From a checkpoint of a small mixture-of-experts model trained on Wikipedia: 128 experts in each of 8 layers, 422M tokens.
Below are experts of layer 5 (counted from 0) of a mixture-of-experts language model. Rows are named router (the router's row for the expert), up (a neuron's input weights, with its number) and show model dimensions 0-63. Each number is 128 + 24 x the weight over its row's rms, rounded and kept within 0 to 255.
Before each expert's rows: a language model's description of what the expert responds to. This comes from a sample of Wikipedia text that the model never trained on.

# expert 51
Description: Letters inside acronyms. Capital letters and letter pairs within acronyms, all-caps words and chemical formulas, e.g. NOAA, NSW, COMTRAN, CH.
router [140 121  96 116 138 135 147 118 159 102 118  98 141  99  91 112 112 116 129 101 131 126 128 127 133 111 118 136 129 146 112 134 145  99 109 147 112 144 107  78 148 109 113  98 138  84  93 102 160 127 151 112 158  94  73 141 125 112 152 110 118 128 133 131]
up0 [105 122 124 115 128 146 108 133 123 119 110 127 105 106 139  99 147 132 110 121  97 149 115 133 135 124 142 124 120 141 167 118 141 148 137 138 128  93 100  69 100 113 132 148  98 145 120 131 160 147 133 121 141 112 164 123 108 139 139 122 128 136 137 162]
up1 [154 113  86 140 146  94  85  98 111 137 146 128 112 118 105 156 128 115 136 128 102 130 131 136 157 114 126 118  98 117 150 153  73 184 176 127 121 153 117 157 178 144 141 145  96 158 107 132 176 112 101 138  98 171 148 112 106 146 106 134 155 130 141 130]
up2 [106 116 104 129 141 144 102 113 123 153 147 152 157 130 112 157 144 166  96  83 119 116  97  94 122  97 149 111 151 147 119 179  92 106 143 138 148 130 122 131 142 151 105 164  87 126 163 186 143 129 136 155 168 153 132 116 136 163 148  99 129 118 126 104]
up3 [135 131 162 103 122 132 121  95 117 135 111 162 135 124 126 109 128 121 129 120 105 114 141  86 125 122 175 112 130 133 135 137 153 117  79 111 126 124 158 140 156 128 105 107 117 119 114 147 151 139 113 135 119  77 142 143 132 123  97  91 146 141 122 146]
up4 [ 89 100 155 156 136 139 125 127 120 132 107 162 126 156 162 116 126 117 101 100 163 148 111 112 216 131 128 127  93 144  93 137 149 141 112 143 119 123 109 135  95 126 154 107 163  88 180 114 125 110  85 117 145 146  91 121 115 141 137 121 139 148 160 118]
up5 [168 132 115  65 136 136 118 129 143 181 127 138 122 132 163 128 139 130 134 145  90  97 181 162 123  98 116 159 115 110 168  92 138 135 145 181 107 101 147 143 144  93 146 145 117  99 115 133 136 142 107  83 124 158 131 168 138  86 137 132 108 141 130  96]
up6 [143 186 152 142 120 156 125 121 103 143 121 138 120 132 136 104 163 151 129 152 131 159 102 152 108 126 116 140 106 106 153 152 134 157 108 118 115  96  99  98 158 125 117  92 120 125 110 117 153  92 101 160  94 123  82 127 127  87 127 112 188 120 117 129]
up7 [168  98 144 103  66 113 103  98 106 174 131 155 161 167 136 139 133 121 122 139 151 126 117 132  67 114 129 113 151 137 142 173 126  83 124  94 136 125 110 171 151 112 132 140 108 134 147 140 167 145 150 125 137 109 124 148  99 139 104 125 130 125 151 109]
up8 [108 127 112 129 146 108 142 164 128 112 124 127 139 130  68 110 150 173 101 117 103 163 143  96 116 114 150 107 145 177 125 125 160 119 172 127 124 136  98 168 101  97  93  87 161 134 115 123 145 123 139 137 125 143 111 152  95 154 125 149  78 158 151 120]
up9 [133 124 107 149 117 102 127  62 142 143 190 125 143 162 136 127  76 121 120 117 124 143 132 168 101 164 128 162 114 188 140 138 108 126 160 130 123 145 107 101 136 147 121 142  98 103 132 132 101 142 141 107 126 143 103 141 125 130 123 159 123 127 108 160]
up10 [ 99 157 138  90 145 138 179 117 144 136 164  82 173 122 138 127 131 138 110 110 103 135 162 111 107 112 126  95 117 124 101 114  88 162 163 121 103 150 130 154 154 130 124 129 104 119 117  72  91 140 122 126 157 126 161 119 106 159 100 154  82  95 158 108]
up11 [118  88  97 144 136 143  82 124 125 144  98 129 132  96 141 157 123 171 150 147 133  95 127  87  63 126  63 100 139  89 132 118 124 131 136 129 155  99 113 105 121 110 166 126 161 161 118  98 105  87 136 123 145 140 135  86 104 144 128 105 124 136 115 145]
up12 [142 128 155 123 112 139 128 150 157 135 120 163 100 134 147 128  95 135 187 132 152  78  92 129 136 107  78 161 168 168 159 126 141 112 127 157 165 125 162  74 132 144 143 126 108 104 143 146  88 107 143 154 141 120 102  97 138 120 147 112 129 152 131 138]
up13 [126  71 108 162 124 111 113 153 167  82 118 119 175 113 124 142 139 121 134 163  67 146 134 145 115 144 113 164  98 135 144 178  93 106 128 141 136 107 120 163 140 159 116  95 125 109 157 146 144 130 121 146 136 140 137  90 139 135 164 135 150 124 137 147]
up14 [113  94 110 129 120  64 116 109 133 146 130 118 128 114 102  95 147 171 130  93 109 133 119 125 135  96 123 118 164 144 101 118 143 144 152 105  91 127 127 127 126 123 129 147  84 155 151 103  51  93 176 124 139 112 106 116  98 151 136 151 127 124 133 126]
up15 [130 120 135 118  97 152 100 137  98 140 163 127 129 150 128 111 105 146 142 150 171 151  81 119 150 147 110 124 117 126 151 106 132 158 161 111 115 146  83 143 112 156 140 129 127 111 174 134 184 134  75 170 140 166 152 169 113 173 112 120  92 124 142 135]
up16 [104 147 104 129 103 157  82 127  98 141 161 123 153 108 136 118 136  99 109 103 155 160 140 128 143 142 158 140 138 137 161 108 125 125 182 163 131 131 123 102 145 135 121 146 115 110 108 132 131 122 180 105 172 132 132 134 155 155 148 168 141 150 126 173]
up17 [143  98 135  96 129  95 119 144 146 148 152 153 159 101 159  91 171  91 115 134  86 113 108 137 110 131  67 111 135 143 116 100 102 121  76  90 144 111 120 164 123 124 118 161 149 130 123 135 135  91 123 120 150 139 143 126 122 140 102 165 143  98 126 117]
up18 [111 128 130 116 147 143 110 117 123 114 102 120 157 119 195 152 139 149 146 132 127 126 146 135 170 125 131 118 106 100 125  90 143 134 153 146 136 170 126 135 123 148 144 103 125 123 102 105 121 121 116 148 115 130 142 141 154 100 109 131 137 150 118 109]
up19 [158 125  94 127 136 115 136 111 105  81 109 149 156  94 148 115 102 109 135 172  90 141 115 139 137 104 126 110 153 111 128 154 109 113 117  50 173 140 103 135 102 162 134 108  84 167 164 126 157 147 130 114 150 122 131 118 145 138 133 130 102 118 111  91]
up20 [ 93  69  84 140 165 136 154 129 124 150 136 139 176 131 101 142 143 134 111  82  81 139 128 151 169 149  98 135 145 135 104  93 131 110 171 139 149 137 113 163 146 122  81 121 109 120 118  78 128 148 134 117 121 153 114 105 157  70 108 141 114 145  96 179]
up21 [103 136  87 183 171 147 127  91 125 103 115  90 110 145 131 118 111 122 120 116 161 141 113 128 129 145 147 153 167  97 106 127 117 111 106 102 109 134 141 138 121  72 124 151 148 127 158  87 131 103 117  99 140 117  70  98 130 134 167 134 153 136 130 113]
up22 [162 175 132 136 144 115 118 138  81 131 145 137 131 116 116 143 161 121 124 126 141 111 105 115 139 118 125  95 145 101 135 120 160 127 114 176 153 144 107 142  92 107 133  88 205 103 125 107 129 153  96 145 147 143 131 140 154 169 122 141 111 117 139 133]
up23 [118 123 151 107 118 135 116 136 167 162 122 118  71 130 133 141 117  90 104 112 148 106 143 165 122 153 132 169 149 114 123 153 159 118 185 140 103 124 138  64 129 136 123 127  78 147  72  98  83 101 142 127 164 117 128 124 139  69 131 152 142 125 134 147]
up24 [142 122 167 124 104 103 141 151 130 167 110 161  98 132 127 118  92 122 126 123 126 133 132  95 106 118  98 173 150 133 150 124  77 144 179 133 111 135 137 128  98 130 118 134 149 101 147  69  95 122 170 153 188 125 116 117  94 160 154 139 142 110  92 143]
up25 [120 156 145 142 123 116 125 117 103 112 114  96 167 130 143 113 108 171 104 114 132 105 117 126  92 137 108 114 133 158 126 153 110 163 126 141 126 143 118 125 130 133 158 124 130 144 139 139 105 187  66 147 117 140 180 141 141 159 124 151 127 145 137 113]
up26 [150 139 119 130 128 128 145 178 145 127 109 115 133  58 100 146 145 139  61 127  95 119 173 126 155 146 159 156 135 107 135 170 107 170 134 131 153 100 145 118 116 110 111 108 106 152 106 108 101 119 147 131 142 117 123  92 162 128 112 153 148 133 143 134]
up27 [137 135 140 155 118  58 177 164 101 150 106 102 114  64 126 127  98 147  84  98 141 138 132 178 131  94 128 111 140 121 113 146 128 150 119 125 140  98 110 157 117 108 101 169 154 126 144  96 122 117  83 151 122 135 132 101 130 115 124 106 146 147 136  76]
up28 [148  95  93 132 129 141  95 129  90 103 157 108 123 123  92 103 135 116  98 132 142 116 143 132 118 163 132 115 134 161 118 138 156 169 156 133 132 109  96 165  87 136 144 122 107  90 134 121 155 107 130 107 144 129 160 112 124 161 139 127 165  72 101 131]
up29 [146 125 142 118 155 120 126 145 100 150 121 142 133 122 122 118 115 145 134 118 106 154 176 138 115 182 169 106  93 123  88 128 140  99 111 135 148 177 160 126 157 142 133 130 158 109 131 123 117 190 117 172  91 142 138 112 135 166 102 124 160 150 171 133]
up30 [132 144 130  88 157 145 146 161 112 105 127  97 106 152 161 137 114 119 120 154 133 149 177 144  92 111 122  95 171 132 129 113 140 109 147 113 135 130 115 109 125 143 159 122 119  98 108 133 147 136 148 120 145 138 155 139 136 166 133 143 122 110 135 146]
up31 [115 133 179 134 149 110 160 130 138 135 148 103 128 132 112 107 128 164 110  88 111 134 158 166  82 137 133  94 127 108 144 128 120 121  95 122 115 130 128  94 138 142 175 132 126 107 192 141 164 124 172 126  52 108 134  96 197 137 151 100 126 102 112 156]
up32 [192 145 100 146 125 119 163 152 109 100 130 166 156 106 120 111 156 154 150 138 134 153 151 150  99 145 114 139 133 133 159 154 151 108 141 154 120 115  94 122 139 144 145 108 131 120 131 164 169 165  62 103 139 123 105 160 144  97 158 135 145 168 170 116]
up33 [136 135 114 131 100 153 148 101 130 144 131  65 130  88 140 135 150  69 144  96 118 107 105 106 106 148 122 200 148 113 135  81 145 106 118 163 143 149 103 117 136 106 144  97 120 160 135  80  59  83  93 102 118 121 118  78 178 105 158 147 168 112 106 141]
up34 [117 122 131 105 123 110 139 162 113 163 196 139 135 115 137 126 115 169 147 105 133 132 117 131 156 168 139 121 157 166 112 105 131 149 104 151 131 160 140 114 112  95 145  95 116 166 142 150 141 116 126 122 157 107 188 150 128 130 150 156 123 139 171 113]

# expert 3
Description: Table row-start pipes. Pipe characters and separator rows in Markdown tables, mostly the leading pipe of a row or header, e.g. rosters, episode lists, results.
router [140  78  86 115 111 162 130 130  99 132  92 110 142 123 107 107 121 165  83 117 122 131 160 112 152 102 110 167 158 162 161  89 189 129 118 133 111 115 128  76 132 131 141 125 102  93 104 106 139 135 101 136 113  91 130 111 132 116 134  87 126 131 112 103]
up0 [139 137 110 133 125 125 137 139 117 144 147 149  73 161 132 166 159 113 103 111 138 104 104 139 132 117  81 131  73 125 155 116 168 146 119 135 127 111 137  99 111 119 120 151 146 155 110 111 133 155 141  73 117 141 155  88 137 107 114 107 155 122 120 143]
up1 [169 129 197 127  90 161 105  91 131  61 128 135 125 120 166 127 116 152 121 144 139 144 125 122 150 167 147 143 156 115 140 121 125  89 116 108 163 108 129 165 111 168 149  89 135 153 176  90 173 125  86 159 130 110 130 131 126 156 134 134 151  82 154 118]
up2 [129 117 125 128 147 105 118 137 107 160  98 111 144 135 143  66 105  90 118 110 125 111 144 112 164 124 127  98  90 134 124 130 140 131 101 161 113 118  77 126 188  94 153 129 153 129 158 107 120 112 112  89 140 104 130 118 171  85 148  76  94 123 136 116]
up3 [143  79 124 147 123 122 138 143 128 133  98 109 131 133 110 162  96 136 135 134 130 173 112 123 142 129 156 155 101 121  81 114 138 134 136 124 129  81 128 116 130 115 137 143  62 130 119 125 148  76 177 170 146 151 129  79 139 127  97 164 129 137 167 138]
up4 [137 135 128 144 147 150 119 126  88 157 157 161 139 125 142 113  87 106 150 120 128 116  79 140 135 120 159 177 140 152 146 145 128 125 156 131 131 149  89 107 104  76 177 156 107 129 106 140 147 173 110 113 122 156 124 174 110 112  98 141 119 166 123 124]
up5 [151  92 116 136 113 124  97 114 196 122 132 119 156 143 151 110  96 114 158 133 100  76 111 135 115 103 156 118 180  83 123 148 106 104  92 146  86  93 102 177 143 109 158 141 132 149 117 117 144 115 145 142 135 133 152 122 143  92 146 157 177 145 133  99]
up6 [154 155  92  74  76 106 138 141 116 150 102 136 120 130 107 126 154  71 125 141 115 143 172 116 134 147 103 142 170 140 147  95  67 131 143 136 130 151 156 125 137 131  96  99 102 152 163 115 130 151 169 126 141 120 127 159 170 136  89 126  86 150 119 173]
up7 [131  99 161 118 145 108 161 128  82 106 120 142 128 119 140 136 108 120 120 103 129 103 111 138 115 135 147 135 102 130 109 132  99 125 145 125 135 150 129  77 109 127 152  80  98 155 128 115 162 143 121 119 172 143 129 121 154 142 116 138 151 127 120  85]
up8 [148 114  67 118 154 121 138 103 137 136 121 168 132  68  83 128 160 112 113 100 108 144  93 156 208 132 153 121 114 122 111 157  89 132 108 161 124 140 139 162 136  89 166 140  95 153 125 164 117 140 124 120 183 138 155  89 147 108 172 150 109 159 150 138]
up9 [ 85 132 133 119 157 153 124 126 161 101 130 117 123  96 115 150 110 129  83 141 128 139 134 136 128 174  64 167 105 134 129 141 118 139 145  73 157 104 113 179 147 130 119 113 160 148 150 114 105 113 156 151 113 117 160 138 133 129 163 111 132 109 134 135]
up10 [126 153 101 180 102 102 135 142 119 161 127 118 106 156 131 108 133  78 129 116  87  93 142 144  82  79 153  86 150 123  67 136  93 132 108 132 114 126 113 129 115 122 110 142 121 100 118 182 147 115 154 106 142 165 110  96 108 146  90 124 126 119 154 113]
up11 [110 120 151  91 178 131 193 136  93 158 100  92 119 128 164 145 153 133 114 150 103 110 148 125 149 121 122 110 100 133 111 161 114 147  97 139 133 102 129 125 115 135 170 159 109 139 115 124 115 115 139 149 166 129 148 134 189 111 113 163 102 137 124 163]
up12 [127 121 104  86 147 130 134  76 144 139 139 153  70 127 104 126 140  74 132 109 167 133 151 123 105 122 133 134 145 111 155 154 131 173 149 122 121  97  98 105 130 132  93 141 116 122 129 112 110  99 120 104 139 130 147 110 160  66 103 140 114 173 104  92]
up13 [143 103 107 108 123 143 146 124 142 114  70 130 102 124 133 156 136  90  97 107  93  99  83 135 117 145 105 129 131 112 111 140 199 144 158 132 103 153 146  69  96 128 114  80  94  83 130 113 143 117 115 131 158 157 113 118 139 151 152 114 101 148 124  80]
up14 [155 175 129 103 153 129 148 186 112 152 115  90 115 144 135 148 159 150  98 108 133 113 113 133 160 149 106  92 132 108 141  99  82 132 123 126 109  98  92 152 143 102 117 110 136 139 162 142 106 103 160 138 115 164 139 136 106 110 119 139 117 126  96 124]
up15 [125 106 127 128 122 174 139 146 132 147 141 139 166 119  91 124 108 123 140 121 119 123 125  82 102 149 123 126 152 110 127 119 164  84  97 155 139 130 106 177  75 105 126 115  96 155 121  94 141 117 114 147 130 130 114 112 136 100 157 119 128 144 147 109]
up16 [121 114 176 103 132 125 108 174 126 159 117  93 116 110 131  87 115 105 151 109 155  93 101 187 121 130 110 134 174 129 124 152 141 116 118 131 117 103 148 121 116 109 160 113 105 141 133 178 137 125  81  72 157 129 134 142 133 152 135 102  69 160 104 137]
up17 [163 145 134 142 144 141 103 131 115 168  88 137 141 124 126 112 100 124 142  87 169  99 113 101 154 108 119 106  96 119 168 150 115 165 119 155  89 132 141 116 133 105 111 149 140 136 117 137 113 113 147 126 137  95 108 109 120 154 196 139 142  82 106 113]
up18 [108  84 123 122 154 154 191 113 136 157 139 110 119 143 110 138 150 127 121 135 135 115 108 122 133 121 140 156  97 120 118 140 149 117 120 157 132 156 102 135 157 122 121 137 105 121 118 107  97 108 161 154  92 132 152 161 141 128 119 102 166 108 126 181]
up19 [141 149 138 135 170 147 138 149 120  89 170 125 125  93 146 174 155 121 116 124 145 147 139 100 136 144 120 141 146 126 135 127 116 176 132  91 141 124  74 124 115  89 146 135 147 171  90 136 153 164 133 129 117 163 115 133 146 125 150 131 106 120 132 120]
up20 [130 159 138 186 101 165  77  98  97 111 125 158 127 126 136 175 104 106 147 141 167 139 150 145  86 135 124 104 147  72 114 147 123 142 158 129 161 110  99 112 150 127 103  53 106  93 156 134 116 152 135  97 154  92 139 109 165 132 130 115 138 142 140 148]
up21 [115 173 108  94 123 116 134 135 121 142 147 156 131 118 133 103 146 146 123 115 199 146 108 126  82 138 109 153 150 140 138 114 108 146 128 144 141 114 117 109 146 156 116 127  84 147 139 129 121 158 131 155 103 100 126 147 116 101  95 169 146 141 116 144]
up22 [134 131 117  67 129 116 130 152 133  99 136 104 100 124 140  99 124  81 147 142  83 134 149 110  96 115 194 118 120 104 146  96 126 139 159 152 144  94 115 134 130 116 167  71 143 136 183 126 165 162 115 115 164 101 117 153 119 122 139  81 169 129 159 149]
up23 [130 122 136  91 132 141  87 158 146 115 173 158 131 147 151 141 137 103 123 136 110 134  77 132 131 152 168 147  78 157 141  98 151 140 131 166 123 130 129 118 142 162 108 118 150 189 111 102 142 122 151  91 142 134  67 148 133 117 111 138 109 129 115 141]
up24 [124 124  94 125 113 135 107  82 117 137 143 115 154  82 135 116  97 131 120 162 121 174 121 118  94 117 160 182 136 110 100 152 140 100 133 109 100 164 120 130  94 130 170 168  95 105 119 169 118 128 124  97 123  68 134 139  97  98 100 132 136 105 181 103]
up25 [145 100 145 121 115 160 156 108 152 126 109  81 152 114 123 125 155 150 114 140 141 144 166 119 136 117 152 155 122 106 151 149  95 124  97 117  98 159 160 151 127 154 142  95 157 130 105 147 147  91 116 169 154 118 149 141 121 112 176 154 102 139  81  83]
up26 [141 146 138 126 114 126  92 152 141 147 139 119 113 146 157 156 108 117 147 162  91 141 132 106 164 127 136 128 161 111 118  87 122 119 142 139 135  87 112 177 142 146 153 133 131 135 146 133 145 130  82 112 121 143  80 153 148 102  89 117 104 157 134 103]
up27 [146  91 125 131 101  92 140 104 128 105  47 128 176 111 150 141 133  82 148 100 115 128 144 146 151 113 164 140 124 109  80 135 121 158 157 108 112 125 151 149 127 105 106 100 145  96 116 156 104  90 125 108 137 157 119 100 122 113 130 141 117 175 151 123]
up28 [108 127 192 114 146 114 127 116 177 134 152 167 102 141 138 114 116 121 167 119  90 166 144 169 139 135 144 143 142 125 153 159 113 141 150 146 112 110 140 154 113 117 103 126  97 118 127 164 142 156 145 157 118 143 149 113 107 143 141 123 108  69 134 147]
up29 [115 171 143 114 148 125 145 141 136 132 114 117 150 165 159 127 141 169 141 141 112 136 119 107 105 124 106 108 156 175 135 127  88 138 118 117 126 142  81 110 128 125 145 129 169 130 154 146  88 135 169 122 138 174 122 114 110  97 126 144 156 130 132 148]
up30 [112 123 142 106 137 123 133 172  93 123 149 158 136 160 152 126  98 135 137 127 143 119  99 132 157 108 121 116 176 138  83  82 180 133 144 154 136 140 127 106  90 108 103 142 102 134  88 146 126  96 125  67 133 118 137 110 126 103 145  99 126 147 153 171]
up31 [106 118 117 156  96 100  81  96 164 141 110  99 110 171 116 137 170 119  78 102 108 132  97 128 142 118 132 224 130 110 143 100 158 129 123 108 110 129 123 145 130 148 160 141 115 150 121 142  89 100 111 135 108 115 103 115 167 114 159  92 133 107 113 156]
up32 [157 119 161 157 176 101 119  99 136 128 154 121 192 107 164 101 108 154 115  96 139 156 149 134 137 132 175  95  90 133  82 154 163 143 150 158  93 159 140 117 135 102 148 132  65 124 152 101 141 127 101 164 145  87 143 101 103 115 152  98 156 129 111 136]
up33 [130 130 160 143 102  83 134 128 114 141 157 111 121 148 121 180 129 131 100 156  98 146 140 127 113 108 140 143 136 163 132 122  79 119 129 216 114  96 145 148 133 128  99 124 158 110 143 116 127 147  96 127 161 194 107 122 180 104 118 167 132 175 126 143]
up34 [ 82 154 115 131 142 140  86 135 109 105 133  87 142 193 122 114 112 121 123 159 152 122 126  84 107 117 147 105 163 167 189 130 104 163 103 173 102 151 116  91 160 180 144 128 126 135 141 100 128 108 156  98 105 159 149 147 124 133 157 115 106 107 130 102]

# expert 19
Description: Digits, math, Japanese bytes. Digit 2 or 3 starting a year or number in lists, LaTeX symbols like braces and mathbf, and raw byte pieces of Japanese/Chinese characters.
router [150 136  68 117 141 186 143 149 143 109 146  89 119 132  98 120 142 146 135 112 136 137 152 145 136 100 118 156 120 165 119 123 174 104 140 128 103 113 116 108 150  69 154 126  83 136 116 140 155 108 110  93 131 104 119 132 160 115 110 143 163 152 147 115]
up0 [165 122  78 105 127 114 138  86 148 161 135  88  90 130 137 109 132 102 122 109 168  97 133 126 119 158 117 117 194 113 101 121 163 147  85 155  92 103  97 130 140  98  95 136 104 121 147  88 110  97 114 150 114 126  96 152 113 149 156 155 134 117 157  79]
up1 [116 100 140  96  82 144 117 156  94 103 120 164 101 102 127 105 154  81 109 110  53 107 143 145 101 117 146 133 146 126 134 140 145 146 109 125 123 163 117 104 103 168 162 134 151 198  75 135 121 105 111  84 177 124 103 136 136 115  80  94 159 118 138 105]
up2 [122 143 113 129  99 119 148 184 155 116 150  83 117  99 149 155 168 102 131 112 164 152 152 117 129 146 169 138 143 104 151 154 112 171 115 105 125  98 137 146 140  89 127  92 146 143 100  95 124 120 146  96 131 150 149 117 127 143 107 130 140 149  83 127]
up3 [168 129 134 127 129 102 142 107 118 154 133  82 124 155 128 123 134 166 112 139 116  85 136 128 115 160 103 178  84 159 138  93 129 131 149 115 141 101 116 140 123 137 137 129 111 125 114 123 140 132 124 135 130  56 120 145 161 128 139 141 140 164 113 148]
up4 [167 134  95 150  85 139 150 132 121 113 103 167 142 169 120 115  87 131 158 125 143 120 150  89 124 156 118  84 131 128 179 124 112 116  97 121 156 116  96  80 108 141 120 109 158 141 156 143 129 123 118 137 148 168 112 125 125 138 143  87 111 132 137 119]
up5 [132 154 129 125  99 121 151 118 111 110 156 123 175 134 138 122 117 117 145 121 117 133 160 116 110 164 102 104 127 135 179 124 138 120 101 119 130 147 105 126  84 107 124 129  80 165 148 143 112 154 167 136 139  96 108  98 179 150 145 162 131 166  89 168]
up6 [113 147 131 120 172 156 125 180 112  96 127 120  94 138 135 107 103 159 102 154 147 126 159 105 153 133  92 150 127 112 146 129 156 130  97 124 172 141 106 129 136 155 120 104 132 141 154 139 175 149  97 146 122 128 130 108 154 139 123 133 144 118 126 114]
up7 [113  99 141 156 121 170 158 148 145 123 135 158 209 137  96 125 137 118 118 137 146 197 118 139 106 156  67 120 146 100 137 130 136 131 145 161 132 101  94 139 128 106 100  40 129 115 127 131 136 115 135 119  93 118 104 132 125 150 143  96 117 165 124 136]
up8 [116 150 100 106 118 109 166 128 123  96 133 102  98 107 142 143 131 110  79 112 143 127 138 115 152 142  95 130 120 147  98 143 167 139 123 124 141 122  89 120  88 132  90 138 144  66 143 128 113 142 133 109 153 131 130 144  76 157 134 131 172 136 118 158]
up9 [148 163 161 147  85 137 147 166 112 100 133 148  75 187 145  85 135 120 119 116 159 136 143 118 114 105 136 145 134 131 137 120 114 109 156 107 177 122 116  80 113 145 140 129 144 116 110 136 142 148 134 124 135 109 141 153 158 129 110 134 153 142 137 127]
up10 [128 128 127 123 142  99 149 123 127 162 131 128 118 106 129  99 150 171 119  97 116 148 131 148 175 171 109 151 128 123 147 110 160 116 132 155 107 110 131 120 131 168  94 140 138 125 115 110 107 146 117 140 167 123 103 153 149 113 164 136 141 110  64 113]
up11 [150 163  92 154 109 128 103 150 159 170 143 149 160 152  86 148 124 110 119 164 126 141 125  96 105 117 101 160 101 116 172 130 133 149 133 144 171 113 119 140 154 158 120  96 146 147 160 105 156 102 155 120 143 137 136 158 118 126 106 131 132 128 126 106]
up12 [139 126  92 127 107 104 140 126 122 128 142 127 142 161 113 138 139 109 146 122  71  98 101 133  85 130 129 182 153 119 176 110 126 160 127 165 157 136 116 147  97 117 100 162 147  96 149 167 169 111 131 106 146 128  81 110 124 120 138 143 140 114 100  96]
up13 [170 118  79 111 112 111 177 113 125 135 136 144  81 186 126  91 181 154  96 147 123 125 120 121 134 119 186 131 113 121 150 151 167 146 124 114 137 128  94 138 146 106 144 101 129 180 154 134 139 179 104 128  93 133 161  99 137 125 134  82 118 121 122 118]
up14 [104 116 129 133 133 112 112 103 174 119  94 109 125 114 119 111 161 131 135 139 156 152 127 140 110 133 155 107 130 134 170 136  97 188 113 129 163 102 114 122 200 135 134 103 129 135 160 117 123 112 155 102  98 154 124 130 146 163 117 157 141 123 119 187]
up15 [124 142 146 124 145 162 130  80 100 146 135 106 163  99 130 112  98  92  91 151  98 103 150  98 106 163 168 142 133 118 138 112 111 129 152 105 146 109  99 107 113 125 125 118 105 136 155 193 169 148 150 143  86 109 106 138 123 118 118 124 138  92 128 146]
up16 [132 145 102 125 152 141 106 142 120 156 156 158 144 129 135 156 108 109 110 162 176  83 117 128 142 115 136  93 178 141 129 139 131 144 153 128 146 155 154 115 128 143 146 122 122 148 174 152 157 128 135 125 145 110 129 112 127  91 144 128 166 164 106  91]
up17 [128 135  87 124 116 138 129 128 155 106 120 144 125 141  93 122 137  81 100  92 112 152 175 125 127 110 140 122  87 123 101 141 115 160 158 137  98 120  88 154 122 104 113 163 151 107 123 126 137  65 124 134  69 171 104 143 143 140 137 126 133 127 104  95]
up18 [159  93 132 157  73 125 144  99 156 140  91 135 126 109 119 146 138  96 132 167  86 155 147 154 108 122 129 170  82 163 163 112 151 115 146  87 146 123 132 112 113  98 137 160 121 128 131 120  85 126 123  84 159 133 123 128 110 104 131 116 161 146 158 104]
up19 [171 102 116 130 116 163 154 114 122 137 118 129 119 152 133 150 120 130 183 127 122 113 151  78 115 184 155 129  83 118 104 131 113 155 120 115 123  83 158 152 168 122 125 172 147 121 173 134 102 155 124  96  86 138 122 128  91 159 127 161 158 141 122 131]
up20 [133 123 110 133  85 150 134 162 133 168 141 163 136 164 147  90 131 125 111 109 150 140 114 137  44 128 162 146 115 155 123 169 145 103  86 105 121 103 110 166 130 122 111 129 111 143 143 141  93 103  80 100 152 181 113  91 125 115 162  95  75 154 154 128]
up21 [164 134 147  75 101 129 166  97 115 107 145 154 145 107 125 130 150 122 103  97  86 122 157 121 112 140 133 125 134 132 125 110  95 109 138  94 136 139  85  99 112 142  79 145 100  83 133 125 138 154 169 185 153 154 100  66 121 151 119 148 150 135 129  88]
up22 [ 74 128 121 160 102 118 100 128 120 121 159 160 141  94 139 131 141 152 132 140  91  90 119 179  87  76  82 118 120 139 147 152 132 149 115 149 143 167 133 148 120 154 113 116 114  90 146 160 124 148 122 148 122 135 134  62 101 146 138 105 124 167 114 142]
up23 [155 108 162 132 128 182 115 155 100 136 136 165 133 152 108 135 125 102 112 122 150 111 117 107 129 134 145  85 148 167 155 141 116 110 167 158 153 147 142 133 130 127 141 125 143 152 118 114 126 176 151 124 137  94 179 134 121 137 142  90 141 166 144 152]
up24 [140 132 144 114  86 118 144 127 126 118 142 124  93 129 135 117 123 140 136  92 122 136 119 119 167 149 155 139 109 174 144 124 139  90 144  63 118 144 102 137 140 142 115 103 134 126 114 106 112 116 125 136 146 129 121 147  87 121 104 129 160  98 123 111]
up25 [128 109  85 160 112  99  92 148 114  96 148 142 142 127 119 141 146 133 180 112 173 107 157 165 150 127  91 109 146  65 135 146 120 120 139 122  86 124 144 130 150 119 128 122 129 134 142 140 147 117 131 162 151 145 111 115  72 163 125 132 125 144 191 104]
up26 [169 137 124 120 155 146 126 125 114 118 122 148 129 134 137 146 139 132 149  91 147 123 142 141 151 111 126 120 161 145 104  83 105 130 117 171 114 131 146  98 159 144 154 146 123 121 150 176 123 104 147 136 120 149  89 192  92 118 118 103 125 140  80 107]
up27 [157 104  73 115 138  87 146 111 123 146 118 127 113 146 121  96 134 128 159 126 150 112 155 141 170 136 138 109 118 115 183 109 124 120 132 141 120 115 149 110  98 141 158 120 136 113  73 102 129 130 119 139 116 151 119 129 179 107 109 128 136 104 145 131]
up28 [118 121 162 141 141 112 174 105 147  84 122 118 102 125 122 138 103 115  73 145 109 183 133 126 119  96 119 145 112 114 117 151 140 155 122 119 130 132 124 151 124 144  94 162 157 132 122 134  93 157 146 114 172 132 126 124 135 121 144 127 145 121 142 162]
up29 [137 178 112 123 122 130 120 121  82 126 101 126 100 114 134 137 156 112 155 142 102 112 110 146 133 114 148 118 164  87 125  85 124 177 110 117 116 108  94  68 115 121 108 122 110 100  98 100 122 141 113 133 123 152 154 125 156 148 194 122 103 109 174 136]
up30 [117 106 138  77 137 160 125 138  87 127  95 110 110  73 143 123 147 104 125 117 137 143 128 144 131 147 123 141 131 179 136 108 120 150 131  98 119 164 165 101 137 130 152 122  81 153  79  92 140 156 131 191 116 119 128 129 153 165 124 114 107  93  95 150]
up31 [127 135 126 166 132 185 183  89 154 136  89 144 127  94 149 129 118 111  98 127 121 128 100 114 137 136 103 124 112 140 153 124 117 115 107 114  77 145 136 141 155 154 116 121 130 115 128 135  98 168  70 164 140 127 133 158 129 145 121  98 115 107 133 106]
up32 [154 130 126 120  61 161 110 137 140 138 113 140 111 128 142 142 122 100 128 140 141 100 113 120 152 150 128 118 134 186 135  95 132 125 135 108 129 138 127 127 161 131 141  79 131 127 148 157 123 152 156 127 188 120 152 173 125 127 150 125 167  72 172 125]
up33 [138 114 127 150 120 142 109 173 108 146 157 126 122 114 156 122 119 141 147 122 119 134 146  82 161 138 105 133 133 150 175 159 158  98 112 128 122 147 136 105  90 114 127 158 149 146 112 102 116 122  84 130 136 144 161  99 101  86 116 135 153 148 139  91]
up34 [134 102  77  93 140  97 149 157 206 148 149 137 134 105 132 144 133 138 141 157 121 149 158 108 123 163 133 129 120 117 136 167 144 154 132 139 139 119 126 115 154 128 101  84 102 145 113  91 147 145 140 128 155 109 163 129 102 147 130 117 157 132 112 128]